From a checkpoint of a small mixture-of-experts model trained on Wikipedia.
Size: 9 layers, vocabulary 4096, 6.98M parameters.
Below are experts of layer 6 (counted from 0) of a mixture-of-experts language model. Rows are named router (the router's row for the expert), down (a neuron's output weights, with its number) and show model dimensions 0-127. Each number is 500 + 50 x the weight over its row's rms, rounded and kept within 0 to 999. Numbers have three digits each.
Before each expert's rows: a language model's description of what the expert responds to. This comes from a sample of Wikipedia text that the model never trained on.

# expert 8
Description: Conjunctions and prepositions
router:436460443525541452520441422492541529382603590550480487486565575529463497436458524579553457522432514515453560478493535470558591475538541545611538547478536475543587404452479513494417612496501456580473558567528506463547438475500544410523447501454556492513500440422522509483459459482552566513563456485506537455518478566449599463491505546564483462404519429526575601470485502543475483516505
down0:542514469464474462530497455478557502431514557543538437478527508587514506565504536540563473450506448547449457423472490606543373535476553570427476459515429455427503487469488532497419508449508495413442544558552500394447554552534549517451483460581467533568488541470533541525523466383476444534472449497538440519427443561479600543551507533508619473463554511535465565491468544616472456552401
down1:561556422527568554582544526506568507469532484455453560574484486500470530519483536537570483539328571440414546599531553409532463407491522476451487531509522461524582605500507491475576541431568505435534484599524463539435444493452552470504526497506470521504504489532489511532541545481499475498525549498451653490469539523497442462596448511384479456548539549468412489522443549510530564473513
down2:464454503528567580446501520433530485505483492457480493489521588594519411468549484466485552482526513558534467540596487399547473505448416439454506448460576520571550530464546482502484503464510390607498396523460381511520439486476460577497473545468445567580503497538496545487471473489488416487528478455471443489542629503546500501644444430438490436567484509557453577474536472500501537442416
down3:409441566511573464623443601450491480415464523458513462522515503549500473515445511502489465541531472488535451483507497412505552580531402399529570461468473426486449567583562512527426500491501509444522555506547522478347498473543533477441540452560517469561526557559520520476445497509492569400520496429443562443449516461560448458442522526470384624477511487525527517474493405492461467529543
down4:558441543415511604580502551500508555604541490539475469500515509550552497464498507465470499506463523522493464546440524492554489493385547416458404461436425509524487560458475486561509441455512538533504615461470421558552546561409515501546593561485516504608473444484537415579416450523485487518505554558500441418415568563480512473469471524473404513528469469437485381566421527470497483472501
down5:507474449507545471340526460513391519451531551605463487504467486533506439577499473527436476616550416505468560563472513438422536462520586519479445441538548477564464506551493545624465449558481424528552519529482464552467541368541535561424456444631521448434494465478567478481559499530498462470516482467518464449485444506546504519491466478435484477435452493557507497500383509512446484531460
down6:511541490475525475594495490558559485442438547582486468539475509478516517434480456460531413482495521510420548590461471406510531448527440472473529392497473543404444473513437495577433522572463506524507520509489562425530578460462441459450508492488464605504407509540468539403464413490412455392469594406464482464414510487498479554434581487564519524524484515537578568445474527505389465493530
down7:496557527495558489466541480525460474570490603547543433543509476573569511439448567437457464596522408502508540453439438542435449447575546559478507491497463609516454487503504502576415474429486448538487487493409441492572560471492560441495500593576491427594484466479422482545482477478413421497503484595498571476498568537460496465534444477523360424499450458591474506526509519542480468464559
down8:461555496536494565510441538530491444500564449523530532481533504439538550516488561453445459642429475600477457507569504518400397482580571550585418560501471502493574419538547486543525541444464570486473500527416426470490543537556539515432450584508573495470577507503573437527445510501608422518542516474511416529510407617517503472581522519430466564522480483567547475498473487515537525491468
down9:518425432481524485487530555463555520479493489505454497486492532465493469544463402441405506469486537525550443483575357516526478524479489500490409448417560484421486474507439506478531529553463495419449447545483525409618443468403477451481490442500589477493377508467481568401491488578500563432552559444561532428402553460507423528469530503503580456458433488569507547487548537478428562488538
down10:446453514515462464400496565552496452471446423434530487538465515442527406555550429483527514527486486510435524491552491612523575560541459588570597498490512544495526485563525528509544601561553580597569464522502535469487459525506469610476427508541524530475520497626477484471488528511419452588444535403438551505556497515443493373521527515488410486474484476504499599450503488522527588448461
down11:416534451583635443445402535495484605487474579546471463599529482499447496524461614516553400546486477548521484520489626487532505500475456575489462543482571546502462447614489489514443471519425531366490463501485475492528547494549550577402513453495503528429534428480505411526520463467474466454489508531430475404481520458457423462547476498433568461497486502525504488511551479493418510550554
down12:493475549524437434514470468513478552501453571480550407529514447519477511546539533520522523359465500579527563552510486489489517507433454475514531539513443447444553455514298574454546513522480511498502424413489533499449481544574450499529506485567500508480510590476485501606511410491525515503480517404594470483494536482583507486508536504577539579576514582420385496578466416488544506425503
down13:478536559520543532549507546426404481394552461529440519506482568505566570580460538484548526545511437495486514581445501585445435462462511439434384551585515547507488538522483556462523479455506453460526538522586491429479457453602483500432526598466487470514446501471526525456464492603581428476501553522471459509424403543488587504513580454585590524479476562433453509461522578421497480548476
down14:406572470527474473505502410570531623595506436508550482501569473518500505586511526552488455488474556549474500593500493440519539458440531560518478507537420436451414630549405433505519415486502452498520466546413547484521511440434435516462436461602494520578470558422511501531480512408568511416475442476477523504487488557530530574534434432484621546565543533510521499557501447522528484479495
down15:584571497431452551494533537510539513540502547598547550466426395497467526553476516404464538514544585510587526498440492467562459491483435392537489523572492481481530510553459460539547470450496568441506473488464444530460620495474473540508505603568537537572494493511434470486472449521416509572442502578555533542413512555490470524525485587510630524450546443542502498456470479595517531362497
down16:385447603582530526506426554527539537518523438530456427446430491449621489461449518511460514580475475512498444499548505627411445525578428601534469554502490585481451449486492511417422479425542510542474501469563520536530574557523503497447514549469583521445548514421537531468552411465449524482521546537630476465422449523528515521524510521495501528486424500482521562460480541506567474453418
down17:419489520504479485516542579581575550458507520520439425520425467558430440556512367602523549492418496542460563519532404572589394511460486582477466533494511501458471429474509509485516496499449569573518474493473495429481500451501574531554499562467498522480422560593454476458465495544554436569502512506515582550541447487524451527520417511441440500506535486495572424489549591411565501396522
down18:460531443467531560519556461486360452538564447490458449520472499411527473620492349528483428456477479505445533405471458502565605444429447531507432439502443482520463507470562478481460514586559484464490507493467477513514454456479454496574349598448454577500474503470545509530536521502523451440474492475439497566523430487511481490565532531529428465462439490491488481507447587487475587515603
down19:439554453514508537516495520446472483469513558443514555497467527502559497545479476553565592525605443553487488465396585454542499527544563461518505491515398488435612570497505520500457497513478552389327477519436487451493547574509583455436518567465465466622513512452517480602512564427530484487504503560419411555457424503487516516479507492510410478458497439473501438542575495522453449521460
down20:529485516491466480554447464452368496506422515595568513521510486592485469536554430543493479549452529503436516402539485476414498479532555520441569555413497560529530469503536406494552536408517561422556534518536584488500462527458449483464600621442448449565471475535497556496445477574450502493527420414462563484655431489433488483500506473491418499492488496472540520524468485457524487402471
down21:461522573493507507550426469565460479439533518444517468512524457464393575566387546450563524607522560486493417608500444537490554453389466460555514464518404537453481475540427490509440510522473589490516493483521518512495488469442516606530563458554464490497560460484463410477458444497384480542443597545549441498446441457562463425533521565501497544514511533531524505538429515484488380533428
down22:453452521343482563622517488524490444444532535536461540459534441537494491463613504497496513518522522510552525491427527488574497491496616480508621477473526587473544484556489499474544517403469485518509481496507584453553539556481541443480456525509448570483516533390468507561410397519531546522490456549544532473456507559476570533449465468555658540494494498588467537479557404488522495589505
down23:487471511515419576482492537510496485508441451480545503479471502495526540626517491483541582577534483456559478596533508588401524571538494373488558494486448456422524446575421565440602445518524501561470529484521537589465492618506435517496653504426515425513579483488514509494460480461573506504560532532559524565473496501512405509514461563514582553526527431444478499508509529588495524562448
down24:510611456507579522462459616472405529491559498522465466547490482535495483393572518499444530540533610448552455532469418430559494518486520458494537445519435501439507451526496503632424529457529534463536405550596443426531412539462518506469574431524525526519421527507491571448428576407492484506499444451543513551546525508526463530545578524482630473488494506535488603500500463431523524507516
down25:478492526515468522534528447525521463443500490544462511454540524508491541509576661577438584504498373483448475583511489450563470574503579499482463474518523479413543514439357543473496507492420551602547573550482438550474471525542464489447536452459535482495516530456336525536500436439479492554526520474409618530547487486514563517464473452494423550486472539443482523550522507521551501568424
down26:500565533640568463436502477508532506448612504615497503514514444485440431618468574492446528539535602551468462610463455460510477448470414459538414513548455487532568532454453514515546501563477574538461427445451476562517493463431541480576433503587464520526461452459440478521481430462410461541517467538515494508494497467478532492511523439467482608432529490464539607502471520537575537510428
down27:452546632488449494511454522428549532450521444578509546529463491581472550572430455469495435512507495518410510439535478557381551522468536465461554561491463607507504603556563493457430514598430435535459572434523473494587457514451464490580399546458477505521491476434554503430539526456551508547540517493590494460525551466481467530426406540509501485525587552523497452479513388522512470532549
down28:467491437490521497436432539505519432557541512429510466466441573503434473425621508545470425530486496551541510442516508376412547542501561428471470553493549448565530445503405517480482559550445446531548417514497530489555506514477524498495449383567538498531558519531502548550524455456496406418486485609521501361430449493446414468579484520444496479466505443515459610557487494511474450440491
down29:485543414539492609473561470532488459557526505635612564559513498512518587498520492462456520491463599435504422444482520524412431450489473443542520488527430323506443515448500430528501561493515520463513430523525454618560530465417490517510523502565439455466566474435401441510483486508464534480511482452562525520485508601567526525492432479535463566456492530559549549512511536519484541568446
down30:526453439442530413469528512489529588466532543501501610431596535460459519508520549450491495500472534529549459563510493487568544480478580519516527512467570451532479513524570527442500544478406567511472430601484449595436487510498526467507503341444463530505494471453476547517462597454497438513569532564482519554479464414585494511437549521431651513447519496477507548580549557560423482585471
down31:474536452536526469454486543419597414484537501572584490444552431389498525564631546484444522459397551509542455432522488404589392523559479500453565532478515517507517517463505494475536529461494532451422551459551461449484431555466562509595478477547543555527482514577456491572437460408525407582540493523485517459483554475484535477484490438560486458451588504464488433549564513517553566540460
down32:489523523516513509428566466533557514455534545449540568483509512485474543529393404469503552451524450408564480557469438504499519501559504469462614568617514574516468514483514454465537486476540478583440506451376513495437500482465465447507440601486512458404492554408544484524532409431454620576472576433487472500495546468480414537470483456418383481458487458499472421514512501507511545468569
down33:497527468575470453514580424416489548580419493457555494542488488504631497498531382428487547549551423537418479502472532500462496414487491440421452529437522609550517532459545510457509391473529559464535559441492501474464501468504510551487484578489541428553472503470538438459580444583464413490442497538472512436529489521527398502533543578459530515576504468571492435445482576504438459569580
down34:434464481531475595512479596545620544483482472558503436462499473420454508488492498458485556584478470514494469467462447381630516468512533490527517462447411494515447532453454485480538506480454523440454593550469418486499513549516592467483542378458540528518427493639428450543500506489559516607473511447503514462545579527524478487477482548523655544555487505474532431528449505566472502479550

# expert 13
Description: Passive and auxiliary verbs
router:446501475502567549585488535471503505398586604515498532567573599460578510462495485528528495511490535541485578512571540512496559483506490556631603500497484503537577437450478579405412573502449483573484504548439498447602447440514522467533487547503477417490475457480582497491475478499447620528602570489509472479485459631483582513533533533490487498516515459530518512420501573527481566550498
down0:577482412512513471540505517405472482417525507566579544535541518546494498467501555452567525453469525535498535532470584583471541549435534423589446500538511358408511508456563563560458574489460552470511511539565431470527481508452539579485417485536489513468452469450526435534480506445582539548527483487596426535505464512517525555568496509461406478525668529504404595484483490525525482538460
down1:535505506483532520484491516526453475502503511513571511494378477428438548453521474455483435485500472526515509443503503559450520448598488580494531469492562486538451429519450424468542490412454545435534487570513475462476383462454553468411516594445542518404572435386526522529571519429463439525463471573409505503473465503542477460526457568482406513488491525405381398477539406485607524506497
down2:479476461482477504554616502518519486482590522494492467549557568363540500514552571438527597494473488567444535473446593472423481537446508541391474541469464474530443502426527580461475530522451483583544510545389452561546463454516441455438520366522449508481519442457500536478504434498530509492587458451536520561436509509600500550559564452513439412595472549563505553488541548525511538459506
down3:430438629525515482585408528440434475428506517437477525481510466515524486609508608525423555477575476468598518522452550540484474552481505532461545466403567482508527548442596473535449478508530564522486503557511443491492512474513423518472548518478413489484564512559528437520499485454512703482600483533481482489380526500512534505503461488463444572455504482509502492508423438495496436581469
down4:447368536435629469520512500568500561557477423500481393463446479565496471480468424510543529460460519537502430550512512504539452604416455523456491451509420371536539466582542462509508499501476533496497555543468463488516593565519475578477374470514463536488461457376601499463497524532478522562503505503522504509505492526562414469535535561456549473475498474537580407459497540441449516570433
down5:435507549401501481487415558517474551518455482495512503483568518427424551450515552589537505595467442483447550589497488484446484513493549472466526524493438502507396576539513510566468468552427433432447513544522438419539443461486475508416612451477522393480531488493481445475448490507411503482555476553512572479421562470480407495469485502461378514381505528508492466514495547512485574596607
down6:523451480515522424547504444475495560533470478478504472457467535468587460513451440504498503596517538530528514554469495534522452471531399581538563476521485560530509423584461471525480559520420563521471423421498551470499590519468473435446514604461477561504500535504470503525475524486554438493411438487557568434656431564428366470445560509508473442447574524414539524448511459537515556435595
down7:477511525438503526454491425490444556445425538478439459563432532460459552438443564511516521511510468514508533486489587516503483453484429408544570526520429527516465441622607453547506446464491412506569457500494506472483543546421551454499511617477618513489496442535442458395529598526436460453510516444487449522449544557554528426454457575554483438483501470488543531476511426567488540394590
down8:502591496467548502458497535518508552528414436449512518500524519460561551557471543468543389494468347535503480562434463479437522495506457456587527525477486535477508502495562479459524510494442456591516462474456493536478490425555451446440538488522486478492586490547560561552543481498537484494526500353503423491509475582597567495559493492432644613557426401490526444508494493518543502381519
down9:472393469436472505497589507513487444464486516545507611445486412501503425536480475471513472507479453446542453496488461473530519592522538481481500461450514397514466453541417449464590476496439467568455435499419589438489568503539431460505499412525516469435485418582518522522469557562546533513542583459514452528469470532541560497453511548531592431404492504594511511423567574661467478506470
down10:460400612584465531469478537489590433499520504453487474541474584462466470519459475566493499474526475490560401473485511557472518552460433550493450379510499449463509646441509538482460433490564519492514531546466487533548444453536480601492493439425524519518405538586526483512503510595491434532451466596459388436505476463535514456476491571444422477451465427555445467504458491564580484436448
down11:516416571468558494501518549461548528433530473537470477497494509538430481504467480595510504490610420403597467502453503515470424463423438540547487535605485482394527431490471491470522547406483497505399485441549514593580502530512469466510465593485520415580486553432457464454474532507450493437469471486492489601430535535357537459459521576551425494510408526476517522542509455481507491419547
down12:402502524599412479490555528474439509506529495463558502485449515501415505552451562512496605495449477473483474511523443403499593463498493430541584599495453389521546520549447532506564523587452496492568429422512516428493508489465458558474444496572495416529480509452472593447451541530507529548440562531508419456521449505522546581581528511571453519489568551522396582576434521480540530530572
down13:455637557569515532552569560524525495478532546527464492557548495433366419482479522490444383513430591536422461501513480533512495446501557532525505450460490512560512412489499520583449487576475508410476574451578521450459504412505561508513503636524568476468492532385480506510505462562539473472525454558540557484498462580515526504439467466446519534417401462533486482515535506537527531508614
down14:510546522486497484498459527557520525443494528448509518472603553487484491478441555443441586493518541495536468534504549515524492485477516585527407436567527495369547538460526521451544485447486473476486469520456570475473435479476517526416473416598530490467463534426519498555546525434498497420471442412402444547479574562556424539491455499440699484476473470539500408570543401495533468499589
down15:526542512485491522488492483508512479539500608593466498554596532503528467575560494418495518457564566413468481525502454580578541449542530596521541564477494500462461475606489464512601512480388482512531468435557556502464594427436619405431460489460518541544529488492474497500534445468500553536457446539505415439535563481547465517497493478431403453466497403520581507437463423555553532575507
down16:443469486529399421510473537449397462459585526495460500413585472473481430494507501447525498492514460507408512494523458558404495544576524511460441447507522562474448462498440458493465503526542487527616568614486479506432553492508466448490485556564509482492596491433528495563503541474499505360642509521485446410561443479505509545511458494484489568502466487420455635449491613494513490513513
down17:511504560508638478625380520511536435522525525476497495495560516548518492436505449521494495461470425611514440498516461479471505588542477462510484506448481570450413462498449413582459502482496507514531471546442459639468473528503503526494632497507536527533471530536603503516394510402557488487511497565525584455450590538551490456518449577492600445565544447521559431537495443488479488493482
down18:574476559454495587441444535543425498547558382482426460500488466490548497537490394472454430402509470533507527403481501515539468513481547458480501467484499457476530491557550449532570426573527474417473443465495558374459512472492465506570417530474475589462466434463530469578451487565519511479501533387478631567467460573501565391557433564484504445551475529440528522506483563465465512528497
down19:444579475569505656425416486498454525483444487467516493506479502440536493505422557534589535477527563512508503467386481448507472470536470484490505509513475566546451516566486552491621548469548477445505552384420568523523539517470461486467460494446565551411464532561517468537412589472532492409547556474421484492410439554459494493491459533500403561466463546504443417546424572486528571513526
down20:554581432537542449551492504558561474581430453505449521534476551479467454556590599556440549523552560487507466510477421505517482433524502510493442549531529623536418510515478568505511456440414574457517438453548514442537518497469453438400504547495468454563505502509467506533461555490481512464529455413484530442659485518497465469572553565533457513500446492470452502449335522401507453501465
down21:435509567485545488548495434518572493465505573464585455567473488477440473582525450480438554525475470482514415484546537528505474492434460467445534450562500576460571503510490490603399539511527543505484560543506553434499513544521534502475497448507497500492500492462451344432445434447368464470396517473502412501412444406481486515531463554455531555530490484542407412618486478482567454562452
down22:459487556461440538616486388411590468499503443499605517461466540507438555431460499475485614503465465452600447532452541491590469528484500404510532474454397522569545498538529516480565491457481544527525487498515419499475519515474596410509513642485519530456533469475438553566518396474518533501468430559572432495408548594486476470442487510542564447431468522492501466510518523482467526491543
down23:432440467344464575496479602501632501521422495475488505517489519552481551593505449437505448518461440468491499598515490473442508533497442406481505512458451469443440530570407510436558517526455450542495507429527590543486524597409473500476584506470485439601549553429458509526486422483538520464491444572556537527461456499519444517573482468510489629497558447484456553508555470555514511494522
down24:445480482544434524562568532462596482488489492427483503526433432540506480412533410528441479581452523448475490478438510463552563472487496460560476516516466477513551577533492507495378422561523549472549556599474524443497509485464535503446494458497448404597444514431448535457521609448571468480531463497491513535498620523526479513435502529599571512493359487600531545423481515428505540451561
down25:537495581444491544487556473519462482380556489481480522538465530544567517565442538528534511489569581523504382536555437538448506546508441523442517462487482422412548511484500495472539599466477509528550551451526405555478441491532438600553421509475540508430525463499480552580476507465461529591498584524390592466527461474526524558546527450492565415448421586474604498535498465448455543410539
down26:435521451553559596483498461492507555486474470476448528472489515461452486415443504471572449475523593545433494537419451488433430531470501525508427515543504444519588550413481433540486544503548614535476558485462540487485369509445472497503642522497436520500500419502515506550505444482559520448557480572467609509495511492524482500494416459479563532477540519552353454439554509431583582482569
down27:518420530494513603506516461527475535488605532608483539545441377555479501481512534468509562475469471505494471520449538507455625529597511408385506526528513577477519534575483503485553453476543477511490510472485525507504500566572493496508495490504354516434523464503574408421509547468532559528516467367592537543513552511443500483443522576459530533549519516432472414464490483502462542642502
down28:484553460469470502511481595503551535539495552469524560391474493541558499371538427580526462542526483509478545532489518380457553552459594445458431466584486512519448483578433627522486520402415513549473428476482540527491626508505484495496516494495545465491495521463500446448556499551477494357589541535533479497437469479435445548516429492440509431543549544554513462588515553553524439519494
down29:569603553552594593495528436492529501503573540563451495514487433641473511542498540516519495524466536441574503560433529451468449540559460442465536586514433442522488660527517512549503486523518527479495455545500516577552548522568530438401607597528420464504516502461524434560544524435515466454546503447582505508443540546507520486493475372567476503555482499490468440487564561522461494540504
down30:528568437513479390428518579502449516489475476535448496473493534533426486505477471478386505499494508600493509500455496482480501549403488570447445491495421538499473429498473502519351558551398496520490395458538550494439486418496540456488531489426451495418520489458512578359483524533405552476461580556582550525503448527511473465436479509477609486421448520582498557466454535443483499462443
down31:504542570551451497489517512486417408492531508547544478525534406473479476421581421453457541468451568471483514498484499485542489499567493612411549492622456515543468571522463465419545475481499527374519473471493556427486452455443583517497548615526536458445557429587543484450493485444557500543570501498487501480535436520471510503467443515621557403507492525392449467467596525466488544572499
down32:490495576509515579548505451538424477499477454437498524523481523492612499500526456503551545502453441386593532588549496470505522566481446510531620495492489393540475470529394568466487460480481544636555581535501491543456465546487474475572541528377426433420572510460507452460535460514452554516489610577485525514495486432446448533494515476508476487511418525416444495586502471463482587553502
down33:463506536440553488521512498505512480515479489499499513501520471423501513469459427495545467490480537615483525448472554439324466436491520431474558523510640498595492511520578431543550519582567504473520445545366471458480507497473555496502438540460542469428533462428527552499530481579491471444513501495590569507488427556450392391501471486508541397507443540551415501422531563550467495552521
down34:498401452455484488485400497555642508450475427524512451453499436510493516524514450498425501500465522507550502437516475395528488477476516612512563515467427493475531441454528463555584502558515537484576469493486474530507567552426534390457527346486505502461412510553466487528515532466473574611478446405575487463537518490443540477566484516516584443469457508410527516422524579544458462432529

# expert 14
Description: Field colons and openers
router:454455426513540529601480452466517536412516524513475459584594549538499577435559460533464530542495533436435551422537498479537563490445600495573504515545514509529562436501498468478501563564520440438435497559500451446613476433563544489543507565445533553493489475397460412489466512465513519530521491490526525442616491495378574512468461503594535488464508409594552588477464478457460574464493
down0:506510458501509484496454507525462387493465578466550564482546510490360496452455522547585557520482467540485475426434497444565410518456537521434488526494533397452506432436451509508457495534421547405513409548564485473529516569459509542490400479442536585484452462441415462550570517462502497523515445557554524563518410494510495503524540493504619404480602576520458572503546521506503412545440
down1:555587481521499487431476512483428572473477466436511529518355433514594473452438438488474495568415539466594543447468443641488526433536506491467450590522542426501437517556512456424505526493496505464425594525544481483497437527556575471544460652488450439504518509462476431498430530520535510490422478483465484539537521514538479405506498483506438552524427545483403486587450497495438476505473
down2:489473495462472518463487529442466460447493613486484557547467454516565474572501488572455608401423404515473479565522518578487432522444511511580486514514497514486491487528537506556545432494480550688509518474372521488449541438532443574444532617527467526534558486447567516456512551441524430428538506538619478544538507501567523493527559479408491531527492563509545462545472477563540530435496
down3:520437542549518532512460533509460547539572465450497543472572493505509443681471495442552543515546485555509483498526478331419480573448438478546568523455572416542499522478570465478461526495534521451477582479538577526498501489443472511509451472513548496532602494457534521484438453420517518410487482531470549575617508451547463517575476452451440512492471449401438617517474445487548458528469
down4:581449513519537510575512491444499524551517543553549451462558465504471528425517476474447481549478552505620427506503521440505468540417531532483460477508413503476463467453497583615502366441503562534511603530463504575565535486483473614439534593431500538547554487482529449504544461541518465539467499488533451525448502570467362452498490486496500434467369427574524406485571517464491571492491
down5:545488486477430467431467516444428484456455434527426489477492456435509490519495546660512447541424496464408542509595451502412555441543603485559486506434543611508480476513510493497399494484424503517588475589522456420527506448436523533464436560479492471430443491417436453455449496518439493440594517491447495359498480469494443535529541528425484528516501571446511434528486509504544548514460
down6:515511482477396502437545502604537490441508475508522493436495567433423396555483433508567505394420531428476511467524500619482506467490478525498473459496484539481445608496436511483551547495462420563473487610520552477597526481443464521516516578418520637555433534489439499471474548468497600417486477450508583546541460425519521526479475557504622472479522532463543488540557533513490553561497
down7:456519563496576568469506461500448484451495531508471509610453525529429510455500537480551456553539425527539562500424557432488528432524468498452548506516538486559496458549509519626485558481455535458453546425515457406571499557457526431489554441521437529634478482463454521333447443479497460457426457483562470529535519546489536491511443495507481439417503489524500542511398518530437561512656
down8:530527552523522536478474460475462511552433518479512538489514484580513516543437485491460541541481446546526484551506431469551548470441529497511451523450412458529535507558498601363570480447467505574458496478581489564478540416609508494421511411582492460552625495463537500523480526414516437435567410441612462533505451522535507471456468466418569499571527468497474498477454383481635526464507
down9:503559460471541428453536487517440560464535527483491507391509495498568561438338529488442553552526638567497562418481489471479499541484506467440546494362562498504519495433466474435530490554515477428557544490513584425477492448421544435473501421535590568469489464502513519490611491457431545444454455495605504461430528530578473509509553536468558486542481542560520462486557473503476456502575
down10:489306492498468516564464499529346485523445481590545432538501547525478484462534520490525496566566558505607521544531471528441571525662508442409540493509481506562497405571429507442533538521500454470503498507517487453524453494649477544539508491448465458499487449563531479514450484529478533567530436452433503568558536428546500467458566489536528478444512504483469479455446542531494532478574
down11:533453569565502518510503487509398546539462489541483460436466485480501412446456452449570480508462435520477483449485518584526394493568518515449513512471529477578464440450444579598504547488513503546476542422501434450562543527473579482451516534487552388520527416527524401534564374542450545507491544519471551419578440528426506481536504440462452457545540512527405375473535546473401438515469
down12:527429463416520485605472521491474562472447483489528437492497553467507524520434496496469546411447545516440555386539521356533528434332559541496522515470537403511536496577441466465490562497468481553550479448482491535498424524458453483597546426476537493472476526400481531566527419440452457534455497551569471493524585454553510469490546489521498551485608513430495616543442476509474492500531
down13:480526551430517447508566483468468467508531487506532514511484513535549487436508486456485465603523335576432473477538502644550490493526575558529589519592529668525559436510510551472445546512497541445447520406503495513571478459520532411436551556532536442512477521433489484518476485470508436510506466562535524380444474542496472523530464477484435509434454542604487470605466506435491559466511
down14:467494635545525525530540478583487486525565459429447517489521529468419524519447579485460474548459524471524467598436592445536514486389463570514571501555577404465435548535419466432537504439472431448454450413397561542495485473410508487410485470549474493538519533407448541572531502468566433448458513495496458493521472531495529504499488462513562589603499402472518424512535437522448494500504
down15:580434445519550527551550477480580569576534565559398496549465457626520458569523514530371470473544550532467454496477479448534475456487542459612520476482455553457503431528489480519507447533454477573491482507498510534437610479513451475526476590522481516526464531450372483535452499484528453513386508516523545542462543469598529513540539540430607572513520442404501540517486426569577537472510
down16:446423491587468448611501482527525498488492500553544581463467433456537495477424564513423587511510544380489499484537492587437427475536409614490471492490460534516455520600488528508367471490559488553404487494497497494523500554458404479404505574499495570497586535482476499512528529467429489619519561524504482569489444514554505540495486507499530472547429479434427497445472499567566387506510
down17:498593550580490467484567604523523456422498558526473514433486417560387605500495560453533483454453540440491415506440490495507385539479483502571444523451505444498482497549635470576501479443488477574537536472467514446489598518503496528552549390481564557446502497493523402516467482493436506533487536535475585559407498581522429480477426442445527499460553449430566478524498499455475457551539
down18:531483464514609503529603448472479548460505512514464422435564480444424533546471441549524558440578538529466509391540515533611548543446397467447450449559497417511553490468513545467486506549507374422479534544500486500461575456571494562481461463387433589459527516578509505516463424394525440464524454526510465516509534570537547462565476561551549505555474599528500458531445475471511531544509
down19:492609480497645516486513392431481507540541523482566538573468499470560498492506451538547646518513459462492422446466481512513523504560502475586460530518554478489428439499496483431491442469500500486477478514466494529531472493473497415464464404538530472602490461408504488512406498509559546424411520466415650478509504596422476505474434521478463530484547424542506558523518525480423563601474
down20:526527531519475512570445524473518468512503515568498510513496507543623372520562466514511573637465427527442481454456514521455559386527582461468504474460509684513475546543517493504509537428487647478506461520500493508509477543528534471470481611421486395530454494463533501555429511438449475419542506488495494519516538553426503498466545470499412544593501445426512490446463538487492437554470
down21:503492587354486488453538514490539519542464530531539467525504516525414522602424506396484484438565632556513433505528503528488513445391466483533462458491439610454493608502492474561438507611480530518498500562525493461520499446558508523455451408571448483565505503493597488501443503557399484566548498534476378519507463508595463564438479522532459458510509527547474481549510455517552533562459
down22:475405523432427500514495461490613429543404495487505524454461530462403475513476509496462568489509571478480441500416484553621471520446491414474507511459430541464504581514506490505551572475483498500471459424496523480573534481490514546514481645524501563517512486511461499484514432469581580424490516556430517479382508502370617484521459516530563497390494439557483499521601454581475475483477
down23:499475502462476509515542529507557540474455541492525553512565505531454515573534546465490550549567463469514495658494460444420543486556609375483468508393507520484515496562407482489593472526418573510572519481502519529469568582600360551431570437470439363522546568496440501510533481520581509500512476504486464538426441537541482552519496463511481528543532502469495542539529432592524446507516
down24:503546487557502518569447564469453452496437414501501546474450552517465386466504429500524471573520570431515480469518518376585562498546565525525422469512465466460440540595420534493403513453509491467524551531573530626501523548516556464481537382518505451553493509488476582537480573431528455445512457536484431581533515524475399473467506477502601437511480443597487590474523487431478469471558
down25:460364548505495500438507549548452612485537536460532527528482536529476581516423577470496577502520429564462471610541469419437476574572486519428468458548462520505464492413426516468453543405494534518472459506510472537597535421512556479477516434525504577486531423496545564447530479451460544494477587519559585446515466448558510472543499547500466500492511623396511609500470580558491488524460
down26:414507442556516471504548497507533447515558509454516525492489525462434435529549516474495559592506565526516458492381515371491556470532451590523548533463490440522478522527491526543548533524501601511571538518522500499538529417444541528444486593446517528471538444473478446603459529440451439540525409523473561521496429353534393501513471486441518569533443446603418605475433454464532453492478
down27:527518554475497522478548437443444464521544455465436564498534524498523500413475531480512536460516419458455486486460550385401483540546583397511559483492490467438520546562581529624495486516405488536491499529542439476512442514478578466441478593524515458540561401542594487491532628513487455538564492405596413446527543529521519493549466404499517500487465467485493395497502466541437502508605
down28:497454561570455495538438588456407419514501521447450522508450531483493486431560540568423451565531513463562449434578513557509428582584569520564442489501522517481489461526500487548416524450449564582429420567460493523461518496424490479414506418485489575464517584510537532485510571406432497401479537554509479448495514583468445501506609563492529516488515527532547453607514441457450577501531
down29:492524490528594512375425566521607382560477518597383464499544559503439490517511561512495513484435554427548578520441536518461494526484488498572458525501428490540455532506479481489526481523495525555491509633534539530516598454607508459443466568454395485534489510473466376523544507446579452497621498459575447445438490519487574532490485547516470522482546569487485492441488531530560499531495
down30:508525400541466430436489593509503507427512474467373496437527518523411558471476486406530464520451401547535475445489506511455476522543522543510512425464508558524540491514580447487454554573375472557595400526473449459483466476436479491536436437483506463506463558534491465455513481452510586474533582478567546482530502468502450541470431447468605518434393530609471595471478549463441566502500
down31:492546400484425476531522527437487455543511514519463503467512380516493411547594489546532560473508467419399567397460456573565503497562501477481508520560479507483488540545463574576550518585535531508413536518425443488485460444586514561509413518502467572378485455543510540547473468471526511476547524499532452503512473444479450448618501436515603408454570487485453464624506556533483544525509
down32:467541468472462516468497434460548460467549457490501481514505502539521583458479533469583521501481488450435534505476516488525513489603480399447455464605444468480437531543441502435423447397379502663506486538484480503485522499490478435476528600468462489409572537421494585468447522424517565460565600559469436518528531524538474510520504493491422502512453593545459410487502519591425483594461
down33:512517423453605456524525514533527487526501473459506510468653566532515451391400512447410552611526465490506450526527482410461500521500522530501416509499539606519494485508558558475523502559534473456433534538547495469514487518436492480419490326439488494501442348486508558430517431543487486471549496500448547519508444466501541470479519521532593472564545436513475493543466506428390494483524
down34:471463445471494531487488491565516539437454515394550529405508490565475489516476509471421542505576507467522534516551470404440464472468491495483533533411495472458509520518432488559587528520508558491449521561539448591458540580479514525447499322521528480513492431479378496510481441451528521497460453476488562493543479519432580460515504581537683533467563483556512583557494460589550584483485